{
  "num_hidden_layers": 14,
  "hidden_act": "swiglu",
  "moe_layers": [2, 3, 4, 5, 6, 7, 8, 9, 10, 11, 12, 13],
  "normalize_top_k": false,
  "balance_loss": 0.0113,
  "norm_place": "pre",
  "qk_norm": true,
  "init_std_o": 0.0,
  "init_std_up": 0.0483,
  "init_std_down": 0.0,
  "optimizer": "soap_variant",
  "beta2": 0.99,
  "warmup_steps": 62,
  "max_steps": 4944,
  "dataset": "wikipedia_en"
}
Below are experts of layer 2 (counted from 0) of a mixture-of-experts language model. Rows are named gate (a neuron's input weights, with its number), up (a neuron's input weights, with its number) and show model dimensions 0-95. Each number is 128 + 32 x the weight over its row's rms, rounded and kept within 0 to 255. Numbers have three digits each.
Before each expert's rows: a language model's description of what the expert responds to. This comes from a sample of Wikipedia text that the model never trained on.

# expert 15
It responds to: Short lowercase fragments early in a word before suffixes like -ation or -ic, such as omm in accommodate, cre in creates, Reg in Regular.
gate0:171116172158167124144132151146162137058139117151091128097085114146136136149178058160183144145093155131073148146121119148123118161166161120161110169136090135164077162142153092137122214139115143121111061117157110142092088169150049114123165164117117163118108162177200111154088093145151113106
up0:131156161142146097114145132171170154113150101143128158104130131137093137110139113168195121127144116136120126153118108118088098123224176117170182191143081162129093112128097068102125180156151148137118089144156148137067114132145044127135159177095103165131099125130205119169096056171146167135
gate1:176119105142167151072112180134117128099106115148154132172048124132128045090078103147107108142106116123139134146079135175133121127128150088126152173115151080112102153105163121129206167104076170162147096092142165133154122093145085085153121223089137126174162068124111131087120150137144129098
up1:176138158092119161108120121163168075119107162113183112101099108103117149177129126063144120091169140148131147136170105152157241115130106141155077123119095146130151192078104083141145125171127087120131169143143159137174185158137124094059107085147102062135124176151145138148141125088129082143
gate2:124137149099158117124131040130127140211130109137148128100174156099143146127096108160105119158110078129186136164068112118170157050164128144111184097143140142153138095145098173085119150115131148163080137112133167098168108129122146174112188172100162133109141122078181164127074182125133193155
up2:125130133138096077099115147116172156059082162172128155176045119112102079144185113102104144122201135147111102127149101146153139173071110118079123137119115133108120092132147089132140173179106102101148129171074115152088156155081156120110119094084099131142128205111122175138119083088132058126
gate3:071141164106091140147141125116107137127153124137117177126107149091082160134150157107094156151137157133178139144155079121100078126099126092141113091220112129113187065096162096114154156112192088151148128114100148078093136117093181111124128061069140149129127211164151143158124099078148131185
up3:151128152180173169164130132160119147145128113153069141134145149180143123098118098115144090072178106147102166156079117126122151154116082172151126113149093110156181108085099134121090094134114120186112131112139036164081094113124117127117162179128136086118100127157118076166155120204186079193
gate4:078105182145108093154166149127150120145120152119078144092056132149111132104123049170098154132109136163168072152090107144146147124120145095164123171158107150143148126205120099152154169119069121084103135090180091112073119161141092121174158162094078163093127126111161071117099150162168162168
up4:181075154157073096177101134085200148109126120118130117142087125160168133145136087171138114107156131159112143128163107191183158139126113110203109161113131126142121140151176093150190165082133133140110078078103121113124085181096084123108155127060141141147174147136166113131086092109113120208
gate5:131096141139137114096192117144097122092179134114132114071084116122109103139153193097114067156062099132116071126137073155162079116133147154164146151143099135155155137157125183130182160121045147133173155105172085109125159094162156152143159170168155138132155178107054100167129159094143116109
up5:104076124176063088148121145105123130101211124096160126177099130125082115130142136058165090114151111147112114106123089151150143065126106151119097150141052152146159163123149150161146175084064125134179160120174182155156126148101130192135145099147140123092150109099049112145182137109151116118
gate6:123115085150167178177144103116133061082125159133095152124131149136149179119127121128073117147143132170106147068162132124109133102105150122084193123116123142149117049131192130078077136152124176158120113121142116151108206137178144108133103140153129132079138062085163139144075204109121072158
up6:179104111122095129133147162088150131167058162138079084158108131125111099135169151088172095177167141115158145098170151130152069093072153090117135090046118073109103110110159149125130112149142102123121058113086091111095218119170121185128114133143093152122122186165095149113109124128141140161
gate7:185133121096099139127132100178114107181157080160195113106146121170060058121169151104094164214143139120203125150124102149086132156199095125151118077115099137135092136145161144111116140114109160132135097128101126141089183100141147125113141132085108131184142095195155102126123091144176163104
up7:173154091177147076133139154149143171093154115145159161104115107106130095175105079111095142113178120137097135099146108123125116122135091110069175167109145138146086156139138099113086127165118168109193091105121061177188124119130148146108113097158217155138114175136159098132187136132047157075

# expert 27
It responds to: Mid-word fragments in names and rare words, such as rid in corridor or Cambridgeshire, il, ur, plus but and however.
gate0:088094116127138120175130091127137115145146136167119125124099194128084096102065124127060172109150131135135157137175125118102088139176118153069146143133074113089187182120155133128154112131115195212153133114123082118096183077093109129130051107055107156154169147105100123124109089100122146130
up0:162068092067137152191119122134180094163168144148147152121069056130091056110153124076131133087114068132064076089186097126131161081143117125147130166172132142156112145100149093108117154155080117105196177099104108098138189141090159130132130132127162128102140142144105128130111096110149137155
gate1:067138110143079145116189102173102166084146063122153085120124184154127162147133110071077148183148186103141159111122120103129159138092127110128123154138209171095163161106146125204144141117105099125151080131164129134148101155056117152138176131120119069113123140161116106177184138155089112132
up1:116137155120115090129177099182131192149088114130129137100139132158113089180167146127130167105169169148131096146095160155117139121120124114119123143116198153144067117136174109179133110124099105148134165184184145085163116163064156156185172106132137089119072176152079123133159108093062096057
gate2:128130099058148097159166159094128127105134173190142159122139172104149060144127144101142111114160110126079209171082124093125078151120131094107064080141072078080142181073121126142114140125115189123123087133167119156127113163133097096129164183173152105095151089120155124151072132107152122155
up2:160101131122114160124105134101138102131109075140196082105168063098078059138141124125119115176089176114133139154117101143195146079102102128129103160126086088098135078093077139105182138114073075171165130136152158155189095132093161134144102125127134154087124176179137118096082156177159157115
gate3:149122134145168151103147147162115108182141075114093130150113157098100170103138140151151173155168144126121141137162129189218112209123133105148139153159155142140136112174137151061150118177178118112138134116162113100131230204116085165133170137134107134108109182134151157151091099075121111158
up3:129077075123168090078155080117108154157123116142131128164077123110108112151153156173165190150148140159153229152123171131191117187129141151117126095178110156191135127143132120056121084148128121172091103178189144146131141177145143095103141135162100163126112122153136132143130166187137126178
gate4:187141149137169130081070133188078102137063122165103078140131111148126115149104126109154097152170134155138089184134133152142109187158154105161094103100120132126123140073138143140124160085092158169081100069093113137136150099151148141058149146121111156139123092154241105116110150195123140140
up4:167135109159174102082078097164116113143150087122074146150080129149085108126079133089163096138193147132139047164172105149090121136139139085168064102087111161129145124080116149120114127093114101143104119084073147146143172136112112111067168125106142144171122133148228132101096155151146177119
gate5:151132150105169085113090140200110079153150148135126094140093135077150126120168145113121105144099122113192132126169139110104139103114177084133130115093098149158140133133164075190106193135121158123183137128196064065141095125146094059115160088126105138181129147131102196119131192085129164130
up5:107122036108114132148096057103170097122143102162079103103163116119153149106127159111110112133135149134157106147144130167065136135134078152176119109208145132164145177153137170080174118126141162145096048128135139167104101111047045123095149113131143134171114141165121138133107137185159130150
gate6:125189179083152120113170136140101124142118077118115134093127160138156059113133086130141081193141118127084166116129144119101102123130107106140121085167116087104137132107086053151146130094136140156167115034080095074196137175131145095134148122108099134137097085086130052106194096136127136142
up6:080081099153117160089125151123066111095089177126201118160182102068102153161110133151086131158102152139163129151128181094144134102130141210110120121152145146130126070151173179155141115128105192109120169212149101124096118143176126118097143172137144162083072130157082143100100134106122109111
gate7:081121152205114125105135096084166140114165109072098140139115171149070131123120149114186137195140117129118095148095156133161171117101139112149188121164106053121146132134135126097133110090115172089081094068127175141142108112186106139082122168192158145108174135112160137070115112090101075092
up7:083136111107169134140083146132087099148121153098140123129164110143134078174102108104091066152153126155182130144104140143163118139113125126077036174144159184132114114148091097148156131105108186081121143187124087122103124114162155132167068137160159148085064177204115113145164171095133082133

# expert 28
It responds to: Scattered function tokens: and, was, opening parentheses, blank table cells, plus word pieces like honor and months such as October.
gate2:074151139173139166144155146094059109146124099116111092151180102173152167065140120083147117173106075150096134185129166093147151137154137147096160119112151135094155141077100075094140075106132166151145063144149186164117160157120093140150164167148166122136123153106118156098155088182161061102
up2:082127189110059159149082141104192144152106130067158150176111128127145150030081087111089104108102150106124130112217102093124115119096151141133144157089103089132161149155181147184145168148155137115115167119062135131148096119113128100152128094108065147126176093127113086121114130124143151160
gate3:084078121136121114119153125120138133142077095118088194177103118152090168136143135064190073070121197083134160049105141156100105181105105126118152152148136149096121141180165106203108116191097073160127161106097128151156161143152108147087125080139123125115155124101112142086106154111146100114
up3:126058139116092106175155143181153108175086146139142155111155161182129160129121148161144150111136130169064142118120106108143099147114190129097146145124148056112210126112149155139119110162120105063094168181189108103129115099120111151083093125100064075095174092121157115126092120063101118148
gate4:087072105187136088195179116186146114113174113128161125117156151135162138149126140135136103135059146121101137083081086151162152069160093144124173147134110096126163079163134139168117119097098094122135121154087145137119137149130083059165088119068080157109139176092119114126147169161172157196
up4:147074092200065112134148127138113158044122120082140135130124152133172128098126090135103119134096128146118154116150130177094140084143064173110133098117132143080158067105114097192139128138108092076194093181140116157114139141066124118168131088120110178082080140142094155113106110167079171113
gate5:093140115110146176128119136166126110177122150139143147103157130130198156137152126168170111142073118157115086085124118157185126141157149191086142174145116104135153168153202090133126127112134148134145093118138097120101135176165130182195143154102134190191185116040169120156151120113162116190
up5:157187114119123171142120115105115176143115081161165151078147134090123144093127120130077117136110171159134147153136146119087093169123128118167079135171168139156083098107100120109130142140110129226064109127114200121212132104105108108059125142163099112138164154106046142149160122134081090110
gate6:090162106107116149141111168167133134158141130144188144108065151157167048106133136149154132136072112112191096093124099128146083145152074123095141097154152136106158146178120123115163080074143167133061105068171088155132176161160134149116193093086110152119117154193148089135140108133071121132
up6:145087127161125114170117054148144131150123097113133124160162129146112124136128096127138128094055115117089117120186091140111125150099168118097159140100120149052114145184156102120108099186192192096121133183132118161128055131154041164135158182167069133057122105122099112119112124111118145100
gate7:092189127138141062132155180140146124127119118130116173144173166243127136108166086203123117146131160125095146171055141127118115123185093128095096104142131141157091140150145137137152145106123112132088168115101126127089072116080126181159104125081090119173144173126195102128119119156147080110
up7:124110204128115145121101160135129128082136078082122163178142112180059105130117101125121141146091156063163139127117082120137144049095089132125189133124092139123124102131115169138082152137085159173112083146085125176159105116098102141198090155121139113074123128133078126121120157223108162117
gate8:138137169074099145106094106130123104133159102165084151122082102121135142120057196113106079142179175187133071181122151106075117092131119118126056140160125188089103133162131106090121118116180152197151115177104146153131151103115139177179130163111142153082112140164160069136108153103139111105
up8:136132084132156168127087091105137118147105145123149206068131172166112186111133116112122134095123144129136140114116137111125092159139083183090146120117094148168138160174124166120211147112101125108236109110137044139108119180113137098138111137160131122151138059129129137194158135191158112092
gate9:099133095089141197090164142086163118172087145083105163059117116144110098131203087115094179154132112130206164133163122148104136108123118074125197176128080138173103148135133144113135086096145159086112137120102092120085162091156112158080103145145082087148155090094147143164154146114102157163
up9:142106106156130167048097099137099130138059205153083129081132133094116170079144130141131124126116117173142127125078152081146151124120152126086098147121129138122120138128168118101172151066078126133128146140104114149148147104208101111154167115128067114073085114117113210138138115193105096054

# expert 25
It responds to: The last digits of years in dates and ranges, such as 1999, 2008–2009, 1926, plus the word century.
gate0:156166102137167136094141123094141130145140154124151143168115099087131078123151101146088183170061103152151126166181130152110180116199096110102164157143085122089120156151176090113131089138142159117146108163084063152108199183131129124066109085159136141107155163208118154124143103155095157170
up0:096141158080092161139146160100126191140089200156103139086116146168143102135153168122154132083126093141093149178115104087064119136094115115161120080092065108109104081131141160108095157138083121131090113092152153128169096092145115126163139101122102113107135092189179111112167041160075172142
gate1:099104164127115070123081162127102182129165074146171128089090091147058093158110152130108183099114102188138172109146054128165141085106185173164138097124114130116099118123133098103131109150145154138142060122158148124098133135095113149120170135136098147206150159167129155167125131085149192073
up1:138171096175129146146121149111133132069073135106089076111088130142146138111136130083195084137094141128126133173066122130138137108118115174128125118169105048053122166096132083125053067112079111104101132179129173138084114151074129143104137141077098131138193129173112132161169152111108117101
gate2:115184133174126050124131118164149115159107072151155131147075171168123132111171126151104172152164169108141155096166114063160125185095107132133082113138080167125149131165109155142153146119147125138111092092155190133128137093082068144111075122076101148122171091143170161183139119051093136111
up2:150060054088151102110116114173097128107108139139166084064108088122109120100140159088085164165151132182206183154157115125136130131092162150119089098138143093166112165115141162129162116106139129143076123113165142156125130151149143162095154239129098124152135150163114142108101113085191105165
gate3:144195144138099215163060129146087132112142124159161083088116069142112163137100131109136105152084076183149103105123122163079145173119158144133162100129117064152117203103119091057057111178109157134166087112132171114126107137102149126130148118124090133087169128172136141168111143127105116103
up3:124103138081172102080159101147122039127119121080120146159134162119148147168120109124079140140126157196125112131115102093130096073172116148093126167067139140175103061122144126140224128120185099135154123115103121201150139124170090133147116104119144155162085129070108072104160097121173108138
gate4:110120102104126139140154212079114156135082165118140139183138165166155157101085156151171105127102077174069071162122121130087090128133122082168148093119075077093157123112151119192131116138188146145127145170158118183136158151067108101159146143153151136143148046127153123093108139133107120182
up4:103096136164095156116174099141122120134092114152139153107116136127139092126128089116063136136088128111173161072054083176182119146117124102151081120151158139147129109145170141108111170046161151137112212135179087193136090126129161076081138123099137149107170112050136117086092158144129095123
gate5:118086119128085122121089100104138180160119114199152110097120109204172109091128149098123136175130126138154087155124125142122100125193144134066127077157077100080137157136162148144126098102177099155104102166127068180081120121112149175135143195143135122107160144083122102088098112209180137161
up5:133182118119181124132163170160135075094117114075127125137136135071113168162141132099127129109148113119100191109111118123112129152094145139173112164099142156200117099109120085121094150146064167102170145113167186078171111143163127079115109076111102143160088091140119171181155092035082115098
gate6:146012147166094117101121106126108118138124181117117115140177056159112117120169162175124162136111134110149073147085104150125161145133142158107089115149131151134121149126102152124165195166107102101120052151156102153132149091106194062149113151110107204115103142123103147127110194077124112115
up6:133092158146119170191129105120189145141133126155072115117144108163070114133135202198117092068103094128116116221117119099156118071154127131196173073173091148121094125126134150111115148096142137151099157125106059134146147126113151116108174162111145105109181129162125076115069121144121146160
gate7:150136163147181169171167107145179095107122108138116129123090139161138103106182091131087094162161133145198113125108154114145107111094132097160117131166102148135124055105160145077127091104169104175107078166106160188085116196144123134119157152159124118141052130150067132158070111146169069149
up7:150163108097134066082134191089097141110113106149158142194162142096087154134124126134170135119143122092078132100127075160069139172122073111181175120111122107134133178135143124186153156100105124069149136102126129052152116099092066126103109087106166160124130082109136144077160117132068177093

# expert 9
It responds to: Individual digits, mostly 0 and 1, inside years like 2016 or 2006 and in table figures such as 0.0.
gate0:130136167136088112122109124124162165138089102100121108137097142126086155110132154066180108122114087088151135172086142068080064147080110140157181087125139134130106137131182120157148144079046155122133107164167146106203099120093129154095157162125102136128123029181191139138101129141129145157
up0:180076105131103162154104147147148168056104099158140110114099137085119099127100142115165134187154099098164125146120159138112118127122106188150156098151179094091101147147165134183130170116104077101121130112123152125190086191077153083095122182155149147099126025160162115165137095158100135133
gate1:118105117123155162175077121157142102124127151151129096132106142107094144135099101117131067159046131124137122182116074054102114141133083094186101094173133102135114198113162112125081168106097069157202135158157121141167182091103197110121151134153100111161177094102177125165129141125146116109
up1:149183173125108153158131109145160086141194135160106115152100134100127120105124098081144078166083110125172128181138145074102053188127110136145135160143132113092136135093151105097111080129112146147180083185130098147136161069133116127140118145068120079186165116085170103163161179128195094121
gate2:132124153133136153104137162062157124147155146091124152110140091148111114126130182059180080113078175188140158058106113140131119139183164148131074094186126170110145147151119170154064133143124200146188157136131107148127139120122135142137099125096187079175119113134166128071125096082091158165
up2:089061170110165061119076153141069106116090140149144125089162157186124095089139102137187159158119146146103121144138118187176148143159085087139085129071105104125077137121151099182145226081124168075075145123142131126166148098118138108114146124148156173111125083101100153122111117140117113135
gate3:184125134113071153139063154082086138182142126149149140107150180122079113114081103115145160201127107100102118152139151048156125118172126100104132198081087094144130115126171136163123138144123165122077137117091153209076074126147148067126137109116111134117116108089121162140160100077139150091
up3:103195138170098120104119093140118115167143134121184108155126148135154127084112096084127165117132140187195123130132120137186145121147140109086186103160115129199131168101161174168128135172108118156142092172190132122163135114127099111089082131149127120069123140190159172159147194078169172180
gate4:168151129183164142096163077150161166127128183142135148097149201165176088096157128102053099098055143130071122082149118072136132141126080156146120135080117149101170162136093090127115129159159142116132138120082147151092130133198147106121179095144221122121150130112138157134134147163118098155
up4:090092134057098108146082138092088137155111076114099114159137099114090192145131146151170132155116139147160150201076099176137130136163167135141121110175142087160089118149133138146095146076101115149137091124165142122188119138063139117116040187093061141147123074115124090155132116097168138106
gate5:123120147128110093073139137118116126101104204102185107156120099140112131154124126144128186159082155119079134124099146099184044139118126130126085139151111102131115105077101060102170181089123132131084120143089159152095147139174076121182086147129105105161112107107140047121139162172052161117
up5:164167115121123105137145150120189155154125115157105205122140115172141122139103093125138155143123164060155147121101102147155149159165068110165139156131123131171168119055111143162133100190076174175143109075108114113148180110117111093133169182064108134180103118096124128196148173157165081111
gate6:089111123109096096166059127112079110175156082147101142056139077105136178190099115110174125113151133088112119130118128149084066125119068073145135136138121132115081118108132144143120140116103126150044146091095121062155126159103120108128167183139152136126044083136138177159175102126120125163
up6:118163141157156126083168125132189190118104179125144120173117195155151111033158140135131121127080152173137133119109119110147164118113152184092087077114127172132133133159132121142148152124158125059198101178149170193118159117154098134136105114091096134148189135125096097072068144155131144120
gate7:093147167156201103076104146127116126107067085144137150124143082110156114136155176120143137121102111095054107099164158093228129152144120146175171158137144151107101113085149147137107070134172138134151134118135125080138180141052108148071125147156149075163133137126097122159123169150195113151
up7:119113129143129132211124136147173085111120102098138138154149112130109148097152173107112141179170149202155132147124119109105185153087086122113150221119134155062124172125125152196121085112162156101140214116084104104121177089137165123141161083181111087138168140121136124155146098150112103086

# expert 13
It responds to: A single capital letter or short capitalized piece starting a proper noun or title word, such as S in Sampras, J in Jaguars, R in Rider.
gate0:072104109131068139142115175113176133163100109134160139163196162124080131131144047099172132125148155133110108172133108117134129182051137155149113134093131144100089143133098063126077126145114129150118159112130094132129137089142073096095069156122100124098150133126115171203116097160135225147
up0:162099153139102133146105159153118116138105023147161122096149103102141170165120133137113123151098187113141107109128121135164130114088110185135156144172132185107123121098163133112032136187115181124158118159081153063117136177072126135077126137094091140145159095113133185201127124162159162123
gate1:102118166102137144180139165097075111149093093139097126127108148189115152154107152176155088097093080144166071158160136143123100192088167102177155085147176129176127099135119076121143112113149101136183107145141141088083079158167169111136130147107112157116151074207091170135135160138070155148
up1:112122189128097082176124107074072095098061118140080144136164068174124150177172113134144084104102035146183133155146155130172095172117108119191123130178180140109132075114174102107160115087113081129147132085117126112097062133142133107170124130130123149116128148187108107126121135128101124146
gate2:093133105092139124146131154108094121109162138205130136086085176128136140197206153127159125156157138151155162124101168174117159097148144170137149138103115091098156163105164111145149091057171084147134097068149093083103148188115156185153169108126114144105189129124092111100177163120168140093
up2:130108122080137116143126147092119127117189101144147097106103153118125086192228139105158177139190156168107170112090146181135180067132095160109134157123114122090160154132166137109135100105163092172138099077138125120107181166117132150133125049103142100095208138139127125074172142134166123128
gate3:060100123149144155107139163128091185159092159152188158128137108120136090109096108099157126156127118097161183161114122127126118159128164108119091111128110106180156198166119136108141150151139091136122111085127165124126190150128123105193239057174094136103107124100149092156141073183160149128
up3:052143130118157137157027160100125192116043093158123077139122169118108138116115160075154144167135122086098137138156143122115152149160141089098141131161113132215158184154183148130098135102088135086122175170115115107091135147070124137167157083169123107130098127101120115127123143185132128115
gate4:126120107137064146074130152141181083108137107112127139069121123155118167138101098109149067118141116068149073090091163161135076187166162103135121092120132141153150171085104103151177126136084160143138164061115207134176154114159105103057138163133141126148089108104107126102166152173100144083
up4:196104127092096071148134115160142163159130106103138117129154132101097075129185129114098151166195140131092186154169113136098093113103097118142156101114079093170168065140100106186126095117133115119109131084131098133110207098083115201138074089129172104126138131105158117101093063103120152166
gate5:176222103137132081119139094031140167114117135132122121107088113212127122165164147136103186102101099142112112179122166147127170128153167132182131087132143143132128136091157104133124133136112121144084146100142203140199136141107134117126134092098089084121124098207095150116109156138118149187
up5:096055107207064173157114123135103162121125154152080127167156088125115167136148134146144139162105129111143095141110142159099074036142074153096095051149125163118144125074132174092111105142129113172158138147109153160177174154121145077097112150124112159109140194108111120140085118148098096095
gate6:071096131148133110165115148127076103114074152064097173121170059114074147127143110129147125161170157097120081120118094103105105150157126067110098139172087110174160105078143124115111197109075113182141071113085121145121106196169156104098085113111088141115147140144181103115098132156118081150
up6:147140138105178153120154121146150118105149125131125159128094063065109098144159191064179076088087097137189147121106188113130178152095091127138158151128124119091041170131116118108162085113177150123133111078112102119126153131102076094078135107092073139140100107159123114128069120145115151194
gate7:054135135148087146119120089134097144172098119145094162111148139136065128124148118131180086158158141158159147101131145134080083199154116078079188130163182139148110113149038126144103112142118095214159138185131123133144152114143145134122159143130158132116095069131176162123182146078126089096
up7:173113150058212139168149137138118058104180093069124081163069112094113151106139076129135150095123100168169138130109172192128158096105160175134113110095127119134131148130187118081105101121081147077152118093104144180117118151100120130092126104145127165133122122215110163151128156086145152128

# expert 17
It responds to: Spaces and first digits of years and numbers in dates and tables, such as 1963 or 1790s, plus a few adjectives like true and many.
gate2:127082143160104115098073121108121096092165108200090108162097129139143112143181128049116120156135165124140082110106099105195157132092151115152065193132105112159128153089142144138085149138085149118161122187084156129135119115141140187118157183123090131129112162074081115113082085167189090139
up2:135090100133179124114181127135142138175147155150120145172153104080093098120057143123097124127109164080118156129167118131181078094151136155105176124161176083121105096158147169089165165209188147115177172212122120136085128131134128109176087112127155142091126103184173132124150121162139158096
gate3:133159151164119132095096093110106193140162165056172112174132128105196108116121139088142116164204096134107102135125108159159095167157128111158142128167126118133121153121110069154096099142139170158106118113195227190114123177131150131119191102147091113153143116152089113108087088161102110155
up3:087127067128069174084133149160137153126155128145189126108131073123114132163184190110125132112130146113101134067127097109162191115177103187100126137079130139155103126145097159171086099201089147092145109109132107070169155136110133073187134158121112122098090177110146103100115117072086148112
gate4:180110122120127164119074077088132171087162158145065132099127148115150180134113130100163113119075102142129124158072094136103115150188110084104130127082115139133147169185120133178163194082129153119093108097112108127148126126100129121142149097105154101033208154159130119089148169080177139158
up4:080107128168080089162134129136091130157168121130157175098208061089165158143112132113091130182141132157071093095127074172105126100108117116123087095134110093178162108102088091078102154096124176151165118142186094192110083135136120119118133116064153152123170128112167181109084146108102118122
gate5:142130123159079073139131097142135071108193116138113079123110164133144157107130129072200126166115170161144095077150081058078128154176135128191154086134120172124120116122098118094149148116117098196102148162092116121156155093099095094146093124097082180132143063095102148143096167177131141112
up5:173115140134115145078044131130140151147163180126154119123090112116146082048149134075182192186113104162175109108147117134107133137188143137122138126180108122164123133125140128151191126091084053153077182150113113144110145145089106086185110141077142151115179141094129166128136142165142119094
gate6:086049094156081168184124113139082094147126139132133161154156116134131063139191155138143183125098163113078148104073141181130113166134101152104135156179168088088161172170156134132137102129124158128128125182185138144097137171110142102128114108149111065090100114052148151119113104151162106181
up6:127133168127197114144121190099157112081107118130096087112100142114070116115054094098097140117199137130110074161073097077183141112139133113150105088089179118059158120149100109072127134056100149164159134102099097140105135116150173105107131122149134128115085153116156154169119112165098062116
gate7:085076096106217123127149121162127154106120110128157120125128121085106075088146170150094140193173122140166151084120137115109196133174116123155108123098124135122110112092218085125151141171172088163140145181153115182116147096062106125138131137127146144160106081085136109091150106115068094071
up7:041184150121090101136147140084123091133122114104085162183089190161140169170187123097169144141144144107110104124141162101156125073051090105080089112152112091109145145110090145101122121132141086163098134141098038117180120162141174143152116133140136120107193115148121086160130166126098129106
gate8:090117122116215120117123164111124102131148095131129142149095081127189084093146077054104117117152132093093109156140118099092129138193103109124138157149112075169117118132125147087134161132177094143139123129173091158146117139142070088141198138182115063157112150165128170074138150195148122065
up8:100174123139041125092177113140130105143112121121112128126182134113134147154155181121127166167126093191185157150088168170134082156117161161130099077159130150060126121121121137161183049105116151112118181127091170115097131141177156156116049097147107119124139096086132114158162079127141153174
gate9:081108117142154097092127093142110197100110131156156140170152112102123156179135056128099113132154152208132063133130107205145106166180142183116107142149143139121101094086139087127130164123136145132153164143094060110141126101144126179122111117080067072126128160159115127116134108126030160124
up9:129120067134135113190116165155128170085170136093100123139081121090127115041101130129118170146113059117134114186127106126118049060144135139163126097177082079113153121141148162128133172135067083135107148133162151133166131129115129115120192134096155168142111159084139077076114119153171112080

# expert 29
It responds to: Spaces and digits before numbers in tables, election results, coordinates and date ranges, such as 1921, 1954, plus current and two.
gate2:098141121131165128095161170127116171128163115075155129159057106160207110116129114107168032105150169129106108171121116107096121095169105163115107118190100088148164149124060093129129181128121154203146116119109149126119142116167125102147151104111135157097132123123099083086194141104185142078
up2:098136186068177088103121177084147170132168103091149126144133194141147099110155091148137074101171207134120150150166173101109100112091101091112138085165155112115164104141117173159109148182158144135101139113143170089115139125153096142172133101071133166122144036127083117118112142089151128083
gate3:089166150137107064104128099138119176147119184052079124097164115164149161169121136147118142062151082087104112133073171093095154164155165090140120061134133091133140144126133120109111116168175153055105134142156143111169136142121104161123106164141097125138158120144167079198083165146140197119
up3:093142135147179138177075105164165141135136065105173139140102148166125123065115152149119103138163197119173163134150139141100150101088194177131125093122132164112065107091134138130084110093091050170140138142091158097115151114095169159152150141104169118125112175158132113187102083112143076072
gate4:100105090112153102133103178163175208118142067150183161131095093100152172100094068170150150132140168081139131128077180107097117162072102129096089106131126107120165068115105149154126155063133057116153072114108155145120164146120140135143119148139131052111127135126172146126157149163151144082
up4:151073137160136161136162150112215139132144174130138138127103124073095161119104118131104176098109135169157070110155100148122080134100142144112147203135123113091147129123186078103141172159146084157114114112108162089184092144130106094139117120053124140118130160072199132171106162071085081100
gate5:160158143128169106094193176115154096115158142125116136126152121149187153134121125094115140132146169142090093093117166117122120095136167161151147150189117120104131125090186055187095171208097087118222090112109149111132147134148163162114144132099159158167126111203147137123091187141087121119
up5:163131119161130132125229085160129141146095162135158124128082126161079105166060128137135117123071144113079103148142105123127105069088128118169130154107181168094156094171173084178135072148084137125123096122145131126192147106150112136176188083120131119152123175169147113055137073135127132123
gate6:110214119143116120143068095186142085137145118113070061139141105124141101130165118127128152126108102087116065158161146135174120179194094103091082129124070098119201137124129089099160098111120095115113135196110160167106135148156096118168112189204158131129124106153126128165177140116121147133
up6:086153122119085128163124092117121091119044188130107122122118154133116170126026122174078183128114149164175129095072125144118141095099060068107135118145140171145163129177156133163154119112066103153115155106083149143099164116175143098144106083161137060114107125172146126158153116101143129127
gate7:080133128139179116165119129102149132114077126101079135101140142141112125085137090093114072171141122197185150076101132167128112130121058144157074106176097124114103070076135112130138136070177119207114138066127086147159125203120141129153091132113149177098090165168128091098156113121143137141
up7:125158123133173164099202130152151074164139171116156132155090078062134157118113135109112161106102187113158149122115094161169143087182108143150148182155123146122100134167111155112132123186066153111137108146130106073188199155106198076097124168093130108143134129133065138121115126127182087139
gate8:049095106151096138074143140120085101115158134143163145140118088125138105190150134130113148106076192151160170156156134126130084156180140131162105166157149170161083140121100127176145122163098125111129075105093101095142134135179112123122105056120059180129173101105040152133115147162100160171
up8:173137105084129127086201150095126099165128142142134124146183200091116152127115147147176198124121153106056128156135086062085122126151146128103149111119153031114106143095130164143116139122136141118119145170127134156098095178140133147087189138169149129175151094142078086115114128133189165077
gate9:144087125137094108081116155065149153131117107156162131093097158129152092105199072099168051086121143175100110130138114106145160156143108171117103104150127131139212104044136102186153201132106121116145130129111129158067103160130168182119087169115105070126123122114139149129135069129140129144
up9:146163152121062170104072151110136110098092174160096160146078128098150172183099099148068130145113145182133133068142134134114056072125077178143099128093099131104147128126174112123152117137192177121167117125101110114103120087082068183150114158137103134082169122107110095134136130066123106095